config = dict(
    d_expert=32,
    routed_scale=1.0,
    balance_bias=False,
    n_head=4,
    vocab_size=2364,
    norm='rmsnorm',
    rope_base=49600.0,
    tie_embeddings=False,
    beta1=0.95,
    batch_tokens=65536,
    train_tokens=280800000,
)
Below are experts of layer 2 (counted from 0) of a mixture-of-experts language model. Rows are named router (the router's row for the expert) and show model dimensions 0-223. Each number is 128 + 24 x the weight over its row's rms, rounded and kept within 0 to 255. Numbers have three digits each.
After each expert's rows: a language model's description of what the expert responds to. This comes from a sample of Wikipedia text that the model never trained on.

# expert 43
router:163167121138122144111137138132104091103140137106108127175114135149126101094129135110134101112096138117093125123149124126113093146142105119126104113095116128117109168085146142098130150100148098138149139108092139126139138091110166117132116089118145128124131129153147132130151156111119147144109115133204128097135185161115105111147134171151132161057109119120065123182100106106148086141158150106094112143117160095164150129119114151102107127136139144102138146145141151158151156102108120121111156131092140103151154146096101144160172124105118106090107114137149177166160157155128129106090186117103148133117135155137137154133131157108136129098149127111139079126141174105165130177120
Description: Zeros and conjunctions

# expert 61
router:134145138119106121169175132095131116100135106117150145119110109137104135114125144102123145145106164124094136129136106156088162140141141144135110153151116143145113129147135106100126166117164091177137109162167090106139166161154128084124103117172152115158127128163166089111146127087169134135146119102160081145135128115077127147129143094151109165162104177139086172112137098126135111116133126142133142133126100135134079161147121140123117110147104156108163149135133147163155173138147129106155133104139152132126112132102117147178109099146155141160163150097094097140111133162190113108072134157110149108135161115150112135131122154138121085090156119116162120163077130122143102162114
Description: Word-start syllables

# expert 38
router:160147169114126121148078146134153129127142117110176121139086112119088130128104148132112122132112069140098163115119117138065178128098075130128123085119138109177117138122088128169120124071098104074147131157109115091129097099086109109117119094099099091103159131122122148124151095130119106110159135115092141071114131125141127140113113164150143127123102119120091114154121156168145090146142131127148119140125104107112150116134168141171104097159107141149183146143143160180141149151172152123132141107160108119128145146158099099165112169134140136107096131146109148126126129140139141148128144159090128096114175155144125115125121116106109157120140119121090114158157104101130125145120
Description: Pronouns and year digits

# expert 1
router:159159098112114128149139156132151098116148154116124102062134118158145117136105162104112120157132139113120149102120112129135130088126131136124099118098094093142081153144103118141092131147119135135091120121129119152143161133121144136120110072101100143109155162126131108120109078095154185140128086132145164140112129125165127147116118128143164163133146118118149121159159102154129125139097107130117110120137169145148109102113124103152112099166154145133170126148158138168167148109177120158173148091094168099143119111106155145178137139094126142169129133178136118144108182114138120142121164097109116117117193122128147111184098090151085082123134132136143103155112115106100140119106
Description: Plural endings, time prepositions

# expert 17
router:160154137142147152118143148120102088154161137147137178111147103170136124152089107105186169117141070109080173121111166128109133122125132120098111116095131098137105172144126113138132115135134118144132149140124131095091163164093143104101140068105088117131157156123154152145133107089135111107139132125128114139132127098108091179110122186142147168078141109150152143132141138101121136167150159124124169144116131124153151125154155153131116121123129090152145127155153136159122159090117177117161096126136131162157153111116149139161153132131144150109117158140127144111116139140134163103136131167088129097120172152131152084089095169155123156142167109104122124129135115159146123099159
Description: Hand and mixed pieces

# expert 0
router:129134109126095146142144153144138105123185137101115155157078112133133143085110109115155129122139140098098166138089125159110102182122104146126098091128165169143137144141136161081108142074153108140106128175134110121115141155126144098152129097151128070131143153171157085171116155110146113153114143119158136127117151103073113143156140118130136184120072126118092160149152138118135121156154156078122147152149159133142135114150162126111106107095126137139134104118141129128115128120127093143134167115076119105111156101134150130147135137142161125099125174137122136107118134183112097139072114136113118127118185141158116110188140136153099122133139138137129154133130150116160150091109
Description: Word-initial capitals and prepositions

# expert 33
router:111143085165089078113095116157160096112148140135108121135120134109130124151116144127134134116121130096097100104110121143084116124086115136097085124130138100144144121137128124136144174116174115146080114120122133136104104111129131124162103094145087083115135139153155152132104138115116114134106120100142124106132110148135109165108093115135142161137146082141168138132126147111142113167163130105092139153126141170110151115207142122174087130123126139137094180145148147118076165094148119143156131137109161108120126110149138087132138160136135115079127099159129148079158147105146124118070142130096160111115184145147108117157135133100087119178163144102117087090152130120130149125126
Description: Months, quotes, sp-pieces

# expert 48
router:118108139092123100137166115177093081116121161166157184098107062126120116118112105139123152104128096173079142108134096108127151138158144111158120119137119106146094150135113158106139125081135142139138144158162102101147170141093128121155112086142136127145165156131152137121130139129119124119118109119185088123146132116113098137136094103124129124133110099143163110185138155132100122130125125137140144144156154142110105129103143136115126108158139158164129157122151135174105129146134143118135149140157149108125183136133135129183118091124127125110133156090103139154135131136112134093123112136089109117086190111141133080154098117115079111116151176143150105157089140143138110065104
Description: Suffixes, digit 2, colons

# expert 14
router:118164165130132117160106133092137122134129120106115168102108072109153113148123160145109165138086103118112118149116092107121169130125090090099129074095128121153097168144151157150130158108118107099084156111136118158108150148103104106133137084119094121092166127169117133116146117101131142126109124086099137153142118096103131124138132150107098140100126098122115096176133097131128111134110152167106144120124121129148084101109121116146109131098124167092182167104120128170102184073119114147140149094116153145098137108135077140140179153111140129142157132154119129144134150101166111162101154144109156118126140117138125124141098144109081097115100147126149136126113163141194136121131
Description: Table pipes, web fragments

# expert 4
router:129123114125121102107168111172130144111146120147122159155135155108104161068106148137149178095119105139075137146128116188097082111129153163168116157135098113152134165106102132139112131108167087169115136153120130121135147111130148154122126093081077131135154148157144127108119143138092145141124109097111176139105137125093104141158117161132123139133117110175140131126146139138154140133196148124110163148116126148101172121147145179134139120109168149151122112149124116135141155125133122150181149144168129130105152119158161146169127129129145131133103152110156100101124162160143142140136119157098176132113158129130100100156160150083108094107198110128138129137114133136159131105112
Description: Year digits, word endings

# expert 26
router:129102139093129112160145152138151100118176175118085140149089082161139114063177143126127137093090113162144144126131078150127123117145127133094108102116158127114119129122122141131080110069160135102082120113147140134093168146151158123114140115130117124135137125125144126096131133119118122111107097146144144138105149131095129136163135155168122170142089194153115153162127118141125113151138134118130174149187154145104119156146151120152143118140124155098138106186133133117113124116111140111151167176105113131112157152130122152142158100120144138116133090143134092107126189136149129113084130160130169138123161154167144103158149104122081090145144150131100139144090102115127122141109
Description: Prepositions and conjunctions